Weights of a small mixture-of-experts language model, trained from scratch on English Wikipedia: width 128.
Below are experts of layer 14 (counted from 0) of a mixture-of-experts language model. Rows are named router (the router's row for the expert), gate (a neuron's input weights, with its number), up (a neuron's input weights, with its number) and show model dimensions 0-127. Each number is 50 + 10 x the weight over its row's rms, rounded and kept within 0 to 99.
After each expert's rows: "gets" lists some tokens that make up at least twice as much of what it gets as of all text. This comes from a sample of Wikipedia text that the model never trained on. Tokens count by the router's weight.

# expert 94
router:71 50 50 44 42 57 52 43 58 45 56 61 48 42 49 47 53 37 48 46 60 81 56 57 49 47 50 48 29 71 38 37 54 29 59 39 55 49 43 39 65 40 45 61 55 45 32 43 70 56 42 61 35 53 45 59 50 48 66 53 70 46 53 57 50 40 47 39 56 36 45 46 41 60 58 43 46 59 41 51 54 61 51 49 62 39 56 33 43 55 53 66 70 51 60 48 50 35 43 41 45 63 74 48 55 55 46 55 45 67 47 66 35 36 51 45 34 32 40 50 43 39 45 59 44 57 49 42
gate0:77 47 49 44 52 48 57 61 54 45 55 55 30 47 61 50 60 47 40 52 58 39 52 52 44 52 54 34 37 48 46 37 37 60 49 32 59 51 52 46 59 49 61 61 61 53 49 42 47 49 42 53 49 71 30 45 54 68 59 47 53 44 57 64 30 33 58 41 51 29 55 45 55 61 54 46 39 53 58 77 60 51 33 47 77 39 55 40 53 66 41 67 56 52 51 39 53 44 36 34 30 68 60 41 39 37 66 48 45 45 51 58 44 54 58 39 40 57 54 49 43 41 52 42 52 56 55 52
up0:70 43 55 45 46 58 58 54 52 43 59 64 31 47 48 48 57 45 40 54 52 31 58 50 49 50 52 33 37 51 49 38 35 53 52 25 58 54 48 47 64 59 51 61 59 46 56 32 50 50 43 48 51 56 29 51 48 67 51 49 56 39 54 70 35 36 57 46 54 32 52 62 45 54 56 47 44 48 51 80 55 47 38 48 69 36 49 37 53 63 51 69 60 45 51 48 48 48 31 40 29 64 63 47 40 47 70 45 50 43 54 67 47 51 69 37 38 59 50 55 39 44 49 56 53 59 64 54
gets: "–", " |", "-", " –", " m", ":"

# expert 126
router:59 63 62 38 32 53 47 44 59 49 80 55 46 40 41 38 56 57 48 35 60 49 51 51 59 63 45 52 26 65 43 39 62 42 46 49 50 45 55 55 36 72 35 65 37 43 58 40 54 45 40 45 57 52 37 57 61 32 56 62 70 65 27 61 39 57 51 42 57 45 53 41 57 66 45 45 54 53 60 44 58 62 45 64 59 35 41 40 61 52 38 52 60 44 60 53 40 41 41 42 52 63 63 47 47 58 52 30 40 58 41 56 60 47 45 43 44 47 62 53 44 42 50 62 39 60 50 39
gate0:60 70 58 36 39 64 52 49 49 44 72 43 58 55 62 48 65 49 54 36 60 44 52 43 35 38 49 57 40 49 45 65 56 57 40 45 53 44 41 49 49 67 41 48 36 56 52 56 49 57 47 58 61 59 29 51 28 34 48 68 53 47 47 57 42 50 56 30 49 59 44 58 60 50 60 48 59 55 54 66 48 70 51 60 57 45 43 44 54 64 52 52 46 43 69 50 31 34 36 42 53 44 53 38 57 40 48 39 60 45 60 44 36 54 39 30 52 55 70 55 23 46 67 56 54 49 45 42
up0:59 69 48 41 44 54 56 50 41 35 73 40 53 59 60 38 65 53 60 40 52 41 68 46 41 51 54 57 33 52 48 39 45 51 46 57 53 49 50 40 51 48 40 46 32 62 48 52 34 69 42 51 62 58 26 53 41 43 57 69 54 36 47 50 48 45 59 37 36 59 46 54 73 56 56 53 67 66 43 56 46 59 44 57 72 46 37 54 55 61 49 50 48 55 68 51 31 52 37 59 41 42 49 41 60 52 46 52 52 42 59 44 32 47 32 36 55 54 61 60 43 55 53 58 54 50 41 21
gets: " did", " to", " had", " do", " have", " has"

# expert 20
router:56 54 62 39 38 65 53 51 51 51 47 54 53 37 42 49 62 33 62 45 52 65 58 58 48 70 57 54 38 58 33 48 53 41 50 29 50 41 53 45 57 53 50 60 54 43 51 43 45 56 45 53 40 57 39 74 63 37 59 72 71 71 31 46 40 45 58 38 52 51 58 45 43 59 55 45 52 50 50 52 59 53 63 73 60 44 45 37 60 69 51 46 45 44 47 61 51 30 49 53 39 64 72 45 34 40 58 49 47 54 44 53 34 38 67 50 32 40 57 37 40 39 49 57 54 44 46 41
gate1:34 68 41 48 41 55 40 40 62 44 38 63 58 39 41 48 44 43 33 27 56 63 45 55 59 48 63 46 42 59 40 41 49 48 51 40 50 56 41 56 51 77 69 39 51 52 24 48 59 52 70 44 36 53 59 73 57 37 47 56 47 64 54 50 54 28 50 52 47 54 41 56 46 65 43 42 32 33 69 57 61 38 62 61 51 44 43 56 42 59 55 38 42 41 50 52 56 52 52 63 55 47 55 42 69 50 56 58 39 52 51 42 42 47 61 59 41 56 52 48 40 48 56 48 73 58 49 45
up1:30 68 41 54 47 56 42 31 61 42 31 57 55 49 46 53 52 44 31 39 60 58 44 52 48 43 64 51 45 65 38 29 60 49 50 44 50 56 40 63 55 70 67 40 45 55 36 42 53 45 56 65 38 57 56 70 52 43 44 56 62 58 53 39 50 47 44 52 55 43 38 54 40 59 48 39 40 38 64 56 52 43 46 64 54 55 48 48 44 68 61 33 56 45 48 41 44 55 54 58 52 45 54 44 68 47 40 66 28 45 55 36 43 47 69 71 44 55 52 35 44 47 60 48 68 72 52 44
gets: " and", " or", " but", ",", " than", " then"

# expert 15
router:63 33 56 48 56 55 49 36 48 63 49 62 72 51 39 44 58 41 64 55 50 57 43 58 30 73 73 56 38 50 35 47 48 41 49 49 61 37 45 37 62 49 42 58 45 51 43 35 57 65 38 57 36 48 49 59 64 46 68 60 60 58 41 42 52 49 54 40 44 41 55 53 46 69 58 41 40 41 41 42 38 55 71 62 65 48 53 28 47 55 49 55 49 40 51 52 46 45 49 39 53 60 66 48 44 49 59 27 38 68 54 52 40 47 55 61 41 41 51 36 40 45 36 57 57 69 42 52
gate0:61 32 61 77 54 47 51 49 42 55 54 54 60 45 48 62 61 30 82 55 42 58 50 35 47 70 73 57 33 30 40 42 49 48 43 50 61 44 64 39 65 36 44 50 53 53 32 49 54 65 53 47 37 31 53 31 54 53 50 50 48 55 51 55 49 55 44 45 44 50 55 52 64 64 53 42 47 27 33 46 52 67 54 67 57 45 54 32 43 38 50 49 52 44 52 47 64 46 50 49 51 59 52 49 32 48 47 33 51 54 60 54 51 44 53 62 48 34 41 53 48 51 60 54 52 63 34 51
up0:58 44 63 75 62 37 59 57 39 51 52 40 71 50 25 61 57 30 77 63 53 59 49 40 49 49 69 54 31 40 49 51 53 40 39 57 65 44 58 38 62 44 54 56 58 46 38 55 50 51 53 49 45 33 49 31 61 53 51 48 55 41 45 53 48 56 56 48 49 46 53 52 69 48 36 43 44 45 34 53 59 64 53 65 61 51 34 38 47 34 51 56 67 33 55 49 48 36 46 47 40 44 40 46 32 52 44 36 59 68 53 51 57 42 59 52 48 38 44 51 56 53 54 55 56 67 34 48
gets: " m", "m", " and", "M", " M", "th"

# expert 86
router:66 48 64 42 41 63 42 41 52 51 48 65 59 33 51 56 43 49 44 49 48 59 66 52 40 62 54 54 37 48 51 52 56 28 60 36 58 42 48 35 52 53 39 49 45 45 33 55 67 52 41 52 39 37 43 63 53 49 77 50 57 49 48 49 56 51 59 48 62 43 60 54 24 57 51 41 41 72 59 48 31 46 60 47 54 46 43 40 47 60 43 62 55 54 40 48 61 35 39 49 57 73 70 49 59 45 61 41 40 62 46 52 49 43 49 52 41 41 42 35 43 41 31 74 59 66 48 44
gate0:45 53 63 53 72 43 44 42 49 43 36 54 31 44 42 54 44 51 54 55 58 42 69 50 42 43 62 35 60 43 46 42 44 40 51 51 43 52 38 38 60 38 40 64 52 61 46 51 63 60 50 55 46 49 41 51 59 54 56 53 51 42 45 38 41 41 68 39 71 52 56 60 34 47 63 46 45 38 53 54 48 51 63 56 62 56 47 63 47 70 40 38 59 70 45 45 42 61 55 22 44 57 60 45 54 57 59 31 68 54 45 44 61 75 48 52 51 39 39 38 33 32 49 59 55 62 40 66
up0:55 54 61 54 59 42 58 40 49 47 42 42 49 44 45 39 42 47 54 41 36 40 81 58 39 62 57 42 45 51 48 33 51 46 52 44 52 56 45 44 58 54 49 39 51 58 55 63 44 57 54 48 33 48 61 71 47 50 54 43 62 57 49 42 44 44 64 44 38 56 57 63 56 64 63 46 31 30 51 58 63 45 53 44 53 58 39 54 50 54 57 48 43 75 51 65 27 39 60 43 35 75 58 39 68 46 50 39 44 40 44 50 50 74 31 62 44 34 37 49 50 45 58 49 59 35 48 54
gets: "C", "H", "K", "S", "D", "O"

# expert 23
router:54 37 50 43 52 43 43 40 48 58 45 59 62 54 35 30 50 52 54 58 41 52 54 52 41 72 53 54 28 56 32 56 51 58 59 38 52 33 35 44 47 57 43 75 43 40 51 26 61 61 47 56 37 55 47 56 50 48 76 65 59 62 44 48 43 54 65 55 45 47 50 53 45 59 65 40 39 54 47 44 41 49 67 61 60 41 33 47 51 57 61 48 52 58 50 61 40 41 54 26 45 53 67 53 39 56 67 45 44 66 48 63 45 56 52 50 40 37 60 27 41 49 39 47 50 66 49 47
gate0:55 68 59 46 48 45 63 52 57 48 35 37 63 38 37 43 54 39 57 52 48 52 78 52 35 44 45 63 55 40 46 74 53 44 47 55 40 55 43 48 48 54 41 50 40 48 41 41 35 60 51 61 35 34 59 39 68 44 59 56 32 61 52 53 49 56 60 44 46 44 60 73 47 54 66 52 39 62 47 53 58 60 44 56 57 48 63 39 61 42 48 58 53 42 45 31 56 31 43 47 47 65 52 48 34 53 48 40 60 52 54 45 81 44 67 59 47 51 36 40 56 46 37 50 39 44 46 66
up0:45 59 60 45 34 45 38 56 57 45 44 56 55 51 23 25 56 38 53 55 47 55 83 51 32 43 53 58 61 52 45 67 45 49 56 69 47 41 34 37 48 66 46 43 45 40 56 45 29 47 55 64 46 38 52 42 65 53 53 52 24 50 49 51 59 51 55 37 53 50 49 60 42 44 69 65 31 57 61 59 56 47 52 67 62 56 46 42 56 49 67 53 58 52 36 38 58 46 50 45 53 59 47 37 36 43 42 41 52 45 59 41 69 46 66 52 42 61 57 46 55 45 46 43 50 53 51 59
gets: "m", "th", "t", " been", "ch", "M"

# expert 74
router:74 55 57 32 49 49 38 45 44 60 52 63 50 31 40 46 47 42 48 48 56 69 45 57 39 50 62 51 38 48 38 39 60 29 58 40 56 46 49 49 64 48 45 64 51 50 59 48 67 45 48 48 56 49 41 70 52 43 61 52 61 50 49 58 38 51 41 30 69 55 49 47 52 66 46 41 45 38 43 56 54 62 65 47 72 48 56 46 56 53 38 60 52 40 58 48 47 35 46 40 47 67 67 33 47 43 66 46 45 57 37 69 46 45 52 51 45 27 40 47 23 34 44 65 49 57 57 52
gate0:47 62 54 50 54 44 62 60 47 66 60 45 60 61 55 58 40 56 51 43 72 69 44 50 46 47 50 54 59 45 45 39 48 62 47 41 46 52 51 66 47 58 49 46 47 43 43 68 58 60 64 61 43 36 53 49 57 60 59 46 63 43 65 43 50 43 50 42 61 48 38 44 65 70 36 33 49 37 27 32 54 59 36 45 52 52 35 54 46 70 41 41 37 39 40 59 57 30 47 52 54 47 53 51 38 46 48 55 51 61 58 44 74 55 46 49 56 66 21 34 51 34 34 55 39 49 54 43
up0:46 61 63 34 56 42 46 46 38 57 46 49 62 54 51 62 47 61 49 47 71 59 35 59 46 44 44 58 51 57 47 41 48 58 52 30 64 49 55 50 58 56 39 60 44 42 57 57 70 47 64 54 53 38 67 44 48 59 55 43 56 47 43 49 50 52 55 44 74 50 48 42 62 65 54 35 43 31 30 35 49 64 43 49 49 57 51 55 57 67 40 49 46 38 40 68 53 15 38 57 49 50 66 42 41 57 62 50 53 41 66 54 52 51 51 41 54 60 29 41 54 26 35 42 46 52 50 46
gets: " /", " |", "–", " –", ":", " ="

# expert 71
router:47 43 54 44 51 64 62 33 41 48 46 53 65 47 44 49 58 61 60 51 61 71 62 61 48 53 64 56 55 64 42 39 62 21 48 36 53 55 51 49 56 52 39 44 40 32 42 39 51 55 39 64 56 61 48 59 63 45 62 63 50 46 37 53 43 60 46 45 55 37 51 40 33 65 53 40 40 53 39 38 38 59 60 57 47 38 45 55 54 74 42 52 49 51 46 52 52 48 52 36 48 77 72 50 35 47 54 48 49 62 45 52 46 32 55 44 58 35 37 50 40 25 41 58 55 65 50 52
gate0:76 49 49 60 50 56 63 43 52 50 46 53 41 59 52 49 68 53 53 61 49 43 61 55 64 44 52 21 33 56 49 63 44 53 51 59 34 40 35 56 37 39 56 40 47 56 50 45 65 56 58 49 61 44 55 64 32 32 47 32 52 48 53 57 57 46 34 62 56 37 50 52 41 51 58 40 29 57 63 49 32 40 33 44 61 54 45 76 50 57 55 51 59 36 47 48 50 58 44 48 54 69 75 47 48 30 57 43 46 45 62 49 43 40 62 48 43 49 45 59 30 44 54 60 46 54 58 48
up0:80 54 63 55 56 44 63 49 57 44 50 60 52 48 52 46 54 46 57 52 52 62 58 44 51 52 44 18 42 57 64 56 45 40 51 47 28 40 32 69 30 39 55 47 54 40 39 56 69 45 49 51 57 53 57 62 30 50 47 57 51 40 44 46 48 48 36 53 52 50 62 55 45 47 52 49 33 50 66 40 44 56 42 35 44 48 35 55 51 54 49 42 63 48 51 46 71 44 32 62 60 65 71 56 49 38 43 36 53 50 64 54 54 23 54 53 56 58 45 45 38 43 64 60 51 51 65 43
gets: "3", " ", "4", "5", "1", "2"

# expert 84
router:67 42 47 34 42 55 50 37 64 53 64 57 56 42 48 53 48 46 53 32 65 57 59 55 37 51 59 56 27 48 30 53 58 33 45 38 53 44 55 45 59 45 34 49 47 42 40 48 60 54 45 61 47 38 61 59 55 42 64 67 56 61 38 52 57 41 60 42 63 41 58 48 28 55 47 36 42 54 50 44 34 47 55 57 64 50 36 40 60 63 47 68 59 42 36 54 56 45 40 50 57 72 66 47 53 48 60 40 42 64 41 58 51 40 57 65 38 48 43 33 41 47 37 63 56 63 55 31
gate0:41 35 51 45 45 26 57 28 62 57 54 43 45 48 52 41 66 49 64 66 43 45 63 54 63 50 55 52 45 60 64 66 50 57 51 44 57 59 63 32 55 66 54 36 40 61 70 42 40 49 64 59 49 33 37 44 44 54 36 60 40 50 64 50 46 49 45 52 52 50 43 55 55 72 35 43 60 37 52 52 54 62 32 55 68 37 25 50 44 45 51 35 58 52 36 64 57 61 56 47 59 38 48 52 40 47 54 43 47 45 58 50 57 47 51 70 53 50 39 49 52 47 33 61 55 50 45 31
up0:54 40 50 41 48 28 56 46 52 63 46 56 45 53 62 29 61 53 79 51 58 39 57 42 48 68 45 55 28 63 52 62 47 50 46 39 69 45 66 20 48 61 64 43 39 45 60 51 54 46 60 43 37 33 40 42 39 49 41 55 52 41 58 50 49 39 48 55 49 56 41 51 47 62 49 41 69 42 45 66 59 57 38 51 63 47 43 47 55 58 55 42 49 55 41 57 58 55 58 47 46 47 54 38 45 63 57 40 48 62 48 46 62 49 58 78 50 57 30 46 66 37 34 58 45 39 53 43
gets: "H", "N", "R", "S", "P", " the"

# expert 117
router:54 38 68 44 45 51 44 41 54 55 56 58 62 45 46 50 56 43 48 46 54 61 52 69 31 60 46 45 48 64 39 52 62 34 63 41 48 54 38 27 61 59 36 63 46 33 39 49 55 42 43 51 38 53 54 58 61 45 67 62 55 56 39 57 47 37 54 34 43 38 52 50 58 58 40 42 51 44 45 53 38 55 52 65 57 38 54 37 68 65 52 50 60 52 47 56 40 44 44 39 38 54 53 51 47 61 48 42 50 56 37 68 59 47 54 61 45 15 44 45 40 40 49 67 69 72 64 39
gate0:41 52 56 49 35 42 52 46 40 48 41 40 46 33 55 42 74 40 66 62 73 69 41 53 59 43 58 51 48 37 46 65 53 50 46 45 48 62 43 68 61 73 36 50 52 50 69 29 39 59 40 44 42 54 46 55 56 52 73 54 41 56 38 66 60 77 46 33 55 43 49 51 56 43 38 53 56 44 31 54 54 54 54 43 59 48 52 46 41 58 59 59 51 65 37 52 36 39 37 46 27 42 54 48 47 54 55 41 49 53 46 54 48 48 44 57 50 63 61 38 50 45 45 57 41 66 49 35
up0:31 53 55 55 24 39 46 53 37 46 40 40 59 49 61 38 56 44 61 77 69 56 48 46 53 46 55 47 49 49 39 55 53 61 68 39 50 62 49 40 61 71 51 68 53 45 79 43 48 60 48 41 52 60 34 38 48 43 63 53 37 53 33 60 68 59 51 47 59 50 51 47 43 38 38 47 52 58 55 62 51 46 43 23 58 54 39 50 43 51 62 51 46 71 35 44 42 39 38 40 38 36 65 51 49 57 50 68 46 49 44 66 45 45 45 58 39 51 59 41 45 52 53 47 46 58 54 46
gets: "n", "d", " n", "x", "9", "s"

# expert 48
router:60 49 58 34 42 55 58 38 51 52 63 59 62 42 39 54 46 35 47 33 57 65 56 51 38 56 59 58 44 56 33 37 62 30 62 23 64 43 56 36 59 51 42 50 53 37 49 50 73 60 44 65 57 44 39 48 61 44 70 60 54 48 48 56 55 37 44 35 61 50 56 46 38 53 50 45 45 51 55 43 33 54 49 48 70 51 47 42 55 58 41 70 53 40 47 52 56 36 40 44 40 77 58 60 48 63 50 48 42 65 35 53 59 30 54 51 45 46 41 55 40 50 45 54 44 65 52 37
gate0:53 66 43 65 52 49 50 53 51 54 59 42 71 35 43 57 57 47 46 52 36 60 45 45 54 55 46 47 53 62 64 67 46 55 59 58 53 47 51 35 64 45 59 59 58 47 42 70 39 44 40 43 41 42 43 62 51 40 46 66 53 57 47 56 42 33 69 61 39 59 56 58 48 38 55 49 45 43 47 69 46 57 62 56 55 51 58 51 26 48 27 46 40 28 49 73 37 58 28 58 53 57 39 63 56 54 48 47 45 58 50 67 49 46 37 52 49 35 36 37 33 35 55 40 46 68 46 40
up0:51 62 41 57 42 66 50 51 62 53 51 51 63 48 52 55 53 39 30 49 32 70 46 44 42 78 59 53 56 63 46 64 43 52 69 53 48 50 57 47 62 56 51 58 52 44 41 67 50 43 42 42 54 44 40 66 40 45 54 59 38 49 59 59 32 34 52 55 30 56 62 49 29 36 42 48 47 43 51 61 33 53 55 52 57 53 52 54 41 44 45 56 52 38 68 74 41 29 30 56 48 53 52 70 54 41 42 38 51 59 45 66 65 44 47 56 42 33 44 47 42 38 58 52 37 54 47 40
gets: "T", "E", "R", "S", "W", "V"

# expert 52
router:56 43 54 38 27 44 59 29 60 62 38 38 49 31 47 45 55 50 52 51 55 62 46 65 33 57 48 55 27 54 47 43 49 48 33 52 55 28 44 44 55 55 39 61 45 46 46 36 46 54 45 62 30 56 40 55 59 43 66 52 70 63 44 48 44 49 57 51 60 39 60 35 47 63 37 37 57 42 51 34 45 53 44 75 75 40 46 47 53 53 39 54 48 55 50 63 51 44 47 48 56 62 60 45 63 67 60 51 47 58 39 50 54 46 61 57 47 36 75 54 54 39 42 59 52 59 59 48
gate1:47 49 50 49 34 48 49 40 42 54 48 50 62 42 31 54 39 54 51 60 60 64 48 38 35 50 37 56 45 62 67 58 66 38 55 46 40 51 42 56 52 40 61 47 58 47 62 47 44 36 50 69 55 54 48 47 49 35 51 44 63 66 57 56 56 42 53 47 63 50 51 47 60 50 57 53 29 49 32 40 41 54 44 55 37 44 47 40 43 62 26 63 29 47 36 58 51 61 69 54 63 71 48 42 53 62 46 52 32 39 53 25 53 73 62 56 46 39 68 48 65 44 48 53 41 61 61 57
up1:52 48 46 49 33 49 48 50 39 54 48 55 49 40 52 52 46 54 39 58 58 57 47 44 34 52 40 66 38 65 59 84 63 29 47 48 43 44 56 54 41 54 54 56 50 32 53 46 45 37 53 49 56 50 60 56 49 52 51 50 51 66 55 59 47 46 49 41 59 46 42 44 49 60 58 47 40 57 41 52 56 41 47 52 40 45 48 41 37 50 29 60 20 57 45 57 51 60 72 59 72 53 53 35 51 57 58 38 19 31 56 35 56 56 57 42 53 43 55 47 73 56 47 62 43 68 65 47
gets: "e", "ar", "re", "ra", "o", "a"

# expert 82
router:73 44 57 56 39 51 60 27 54 55 55 58 65 43 41 40 47 55 52 58 53 64 52 57 43 62 50 56 32 58 39 46 75 39 58 36 58 36 53 29 54 47 43 69 40 36 35 42 66 54 47 62 51 40 48 57 55 45 54 52 60 53 56 35 40 47 61 34 51 42 53 51 52 66 55 49 48 56 40 55 44 47 55 56 59 47 49 52 71 77 49 50 52 49 50 46 44 51 48 33 41 53 64 37 47 53 55 38 49 70 33 67 50 27 44 50 53 28 47 41 45 38 42 49 53 47 56 35
gate0:56 53 44 47 57 56 45 43 57 48 40 49 52 64 29 34 41 51 42 56 33 58 60 37 70 58 60 58 34 39 52 46 50 52 47 25 56 51 60 39 56 50 43 58 49 47 37 61 39 55 52 39 56 50 33 65 56 46 51 42 49 49 45 55 46 56 58 50 46 55 50 46 53 52 53 46 45 43 39 56 50 57 70 53 75 59 26 67 65 51 52 40 60 51 59 39 51 47 66 58 45 54 51 69 55 30 48 47 26 80 41 44 49 56 71 35 46 42 54 41 53 41 42 51 47 52 71 48
up0:56 53 59 57 64 48 45 36 66 48 33 52 37 51 29 37 44 32 52 57 36 74 53 32 64 57 55 53 36 51 47 45 51 48 58 45 54 39 54 38 50 60 44 51 39 46 39 37 44 53 56 55 58 38 38 53 55 41 50 47 46 53 47 48 53 56 69 48 62 52 53 48 60 55 58 52 52 50 51 69 45 48 72 57 63 45 32 70 59 58 46 33 50 43 59 46 42 40 62 47 42 55 59 72 55 35 46 53 43 78 55 49 53 45 70 32 43 43 59 27 46 49 59 53 53 39 58 36
gets: " the", "The", " The", "the", " Holy", " Annual"

# expert 73
router:66 57 55 38 39 57 59 38 54 54 57 53 65 41 38 58 46 45 56 32 68 67 48 58 42 52 64 44 40 52 45 44 56 44 39 33 48 31 46 42 51 57 32 50 44 43 51 43 69 49 43 62 55 49 50 70 64 38 77 57 56 57 56 57 42 34 43 30 58 53 59 45 32 69 49 34 50 53 53 45 47 57 57 49 57 35 41 41 64 62 50 57 59 45 48 55 41 36 43 51 49 49 67 44 37 55 52 42 34 60 39 62 47 47 60 57 47 34 50 42 40 45 39 63 52 64 69 37
gate0:48 51 46 46 40 46 53 53 52 39 59 58 77 62 43 47 47 56 41 57 55 48 44 58 58 56 50 57 49 52 68 44 61 36 52 53 50 66 38 80 21 45 56 39 50 42 60 52 55 37 44 47 55 60 43 51 48 48 54 48 59 36 51 65 38 72 50 27 38 60 71 50 61 48 50 44 41 58 37 33 41 61 60 50 55 34 47 56 45 48 71 65 49 55 36 43 38 39 46 57 44 62 43 60 51 49 38 66 50 48 37 52 45 40 49 44 60 39 33 55 40 68 38 52 39 51 59 49
up0:69 44 30 46 46 43 54 49 46 34 51 53 51 52 55 57 58 67 57 70 35 57 50 60 52 54 57 56 45 52 66 47 55 38 43 56 63 64 33 59 33 53 51 41 53 58 39 46 48 40 30 39 47 52 42 44 49 60 59 54 58 38 74 80 41 54 66 39 37 52 66 50 51 53 54 48 41 58 53 32 47 50 60 56 54 34 44 53 41 47 51 63 71 51 29 52 41 40 50 58 44 62 54 63 54 59 33 46 50 51 37 56 32 53 41 49 49 47 44 49 46 68 43 48 48 48 44 24
gets: " |", " ", ";", "–", "IA", " It"

# expert 85
router:56 60 47 29 31 51 55 37 65 53 57 52 67 22 44 58 48 39 46 44 58 68 47 53 45 65 70 43 37 51 49 40 59 42 45 45 42 42 42 41 53 54 50 43 54 45 53 50 69 39 46 51 55 54 51 60 51 25 66 67 53 56 53 55 47 35 45 28 51 44 66 57 34 57 55 43 53 50 54 52 41 54 64 51 65 48 42 42 71 57 52 64 63 42 56 58 53 45 39 45 64 50 63 41 35 45 64 39 37 54 43 66 41 42 55 50 42 43 50 52 29 42 45 56 48 59 68 44
gate0:55 43 57 47 27 64 44 44 66 56 63 57 64 44 62 64 44 61 60 65 50 48 59 30 28 54 45 49 46 72 64 43 44 59 52 64 58 44 25 62 53 47 53 56 51 54 41 53 61 55 44 47 57 41 42 54 29 51 66 44 46 49 44 29 40 62 59 44 67 35 45 62 44 51 45 42 45 44 45 52 42 52 60 64 51 62 80 40 41 43 51 59 47 51 33 46 57 30 52 54 55 46 56 64 56 51 54 50 49 38 54 39 45 39 49 42 36 63 49 51 35 42 66 51 49 46 41 50
up0:37 68 43 46 41 46 55 59 27 54 64 63 47 72 55 57 41 24 48 61 54 45 54 53 47 69 38 45 57 58 48 53 57 48 44 42 58 37 42 54 38 41 48 46 75 41 54 54 47 48 46 40 65 51 38 64 45 56 60 35 63 62 54 59 59 55 49 32 48 60 49 42 64 37 70 52 51 45 52 51 58 53 53 45 48 52 53 66 45 51 45 43 69 34 41 41 38 43 61 41 58 33 49 44 40 67 40 56 40 46 33 64 24 49 68 45 45 64 53 43 49 43 57 44 50 54 56 52
gets: " |", ";", "|", ":", ")", " —;"

# expert 75
router:60 61 57 31 45 57 34 49 43 58 63 56 70 44 34 31 56 56 57 48 46 57 49 68 30 59 49 43 37 64 42 32 61 38 41 35 56 31 63 35 51 56 59 58 37 48 57 36 70 67 50 67 52 47 56 65 58 33 52 57 56 52 53 37 46 47 52 47 48 49 56 37 43 57 43 48 54 74 50 51 40 64 44 47 49 40 48 41 65 67 43 54 47 44 58 46 45 45 45 42 50 55 64 52 37 61 67 39 45 49 55 56 51 31 57 41 41 34 53 39 44 40 52 52 53 64 59 48
gate0:54 36 51 56 39 68 54 54 50 47 58 62 51 66 66 42 47 54 58 38 37 46 65 52 44 59 51 68 46 53 49 42 44 49 53 61 63 48 60 54 61 51 54 41 44 45 46 53 49 47 58 48 41 43 55 61 44 40 34 53 52 60 68 27 53 55 35 57 64 47 62 61 50 49 70 41 62 55 52 60 26 70 52 39 46 38 57 28 64 46 25 47 48 30 49 49 56 38 46 55 41 45 48 47 36 59 52 35 43 69 45 53 48 48 57 45 38 53 34 80 53 38 43 45 38 57 45 49
up0:35 43 59 60 46 58 51 54 39 45 63 71 43 45 64 54 44 66 60 38 43 47 60 47 50 55 49 53 45 38 50 48 56 49 56 64 50 36 71 41 57 57 58 45 39 61 48 46 40 61 44 60 47 44 75 49 47 50 53 48 29 43 73 48 50 59 56 53 52 40 62 50 54 56 45 45 42 46 49 46 55 65 48 40 54 44 60 36 40 35 22 71 58 57 32 52 60 38 38 44 45 42 37 50 58 51 38 45 50 56 43 56 52 34 52 57 37 38 28 52 46 46 53 49 57 81 69 53
gets: " first", " the", " two", " same", " following", " this"

# expert 78
router:74 55 48 39 40 60 55 34 55 72 59 55 60 43 32 42 50 57 55 53 63 61 51 49 49 60 65 62 46 56 48 42 52 35 36 45 53 32 43 35 52 56 37 58 47 35 49 50 61 49 54 54 63 53 48 55 48 41 61 57 59 69 46 41 35 42 58 29 46 44 61 46 48 69 47 39 39 49 47 49 41 57 52 50 70 40 44 41 65 66 30 61 58 29 54 52 52 45 47 40 50 63 62 34 39 43 51 44 39 58 40 65 46 49 63 72 38 44 55 50 34 40 45 53 53 62 50 41
gate0:59 58 50 54 54 45 60 57 63 64 46 66 39 37 44 64 60 62 32 48 56 72 45 44 42 71 52 61 68 30 47 44 58 47 57 55 52 39 46 50 56 42 49 37 53 35 45 42 60 60 58 44 57 45 54 51 31 45 56 70 59 53 46 46 42 45 45 40 53 43 63 54 40 58 38 55 44 64 46 40 42 66 47 45 57 51 50 41 62 48 25 45 61 47 65 50 52 55 48 44 50 44 30 35 53 48 59 28 53 25 43 55 48 66 30 58 41 43 45 54 42 55 42 61 51 72 46 58
up0:61 63 54 43 58 49 61 61 53 56 49 56 47 25 57 59 65 62 30 48 52 61 41 63 35 73 49 53 60 34 47 38 53 48 49 64 61 50 49 46 48 45 44 53 64 46 47 50 55 57 51 43 54 58 53 40 38 44 48 71 61 65 48 52 42 48 50 32 64 58 71 58 46 52 38 49 48 61 41 39 37 57 46 41 61 56 45 47 65 49 25 47 53 44 69 56 46 60 35 52 58 43 36 34 49 50 39 38 53 21 53 54 53 63 28 45 39 46 41 58 35 49 43 52 50 59 53 59
gets: " |", ",", ";", "|", ":", " as"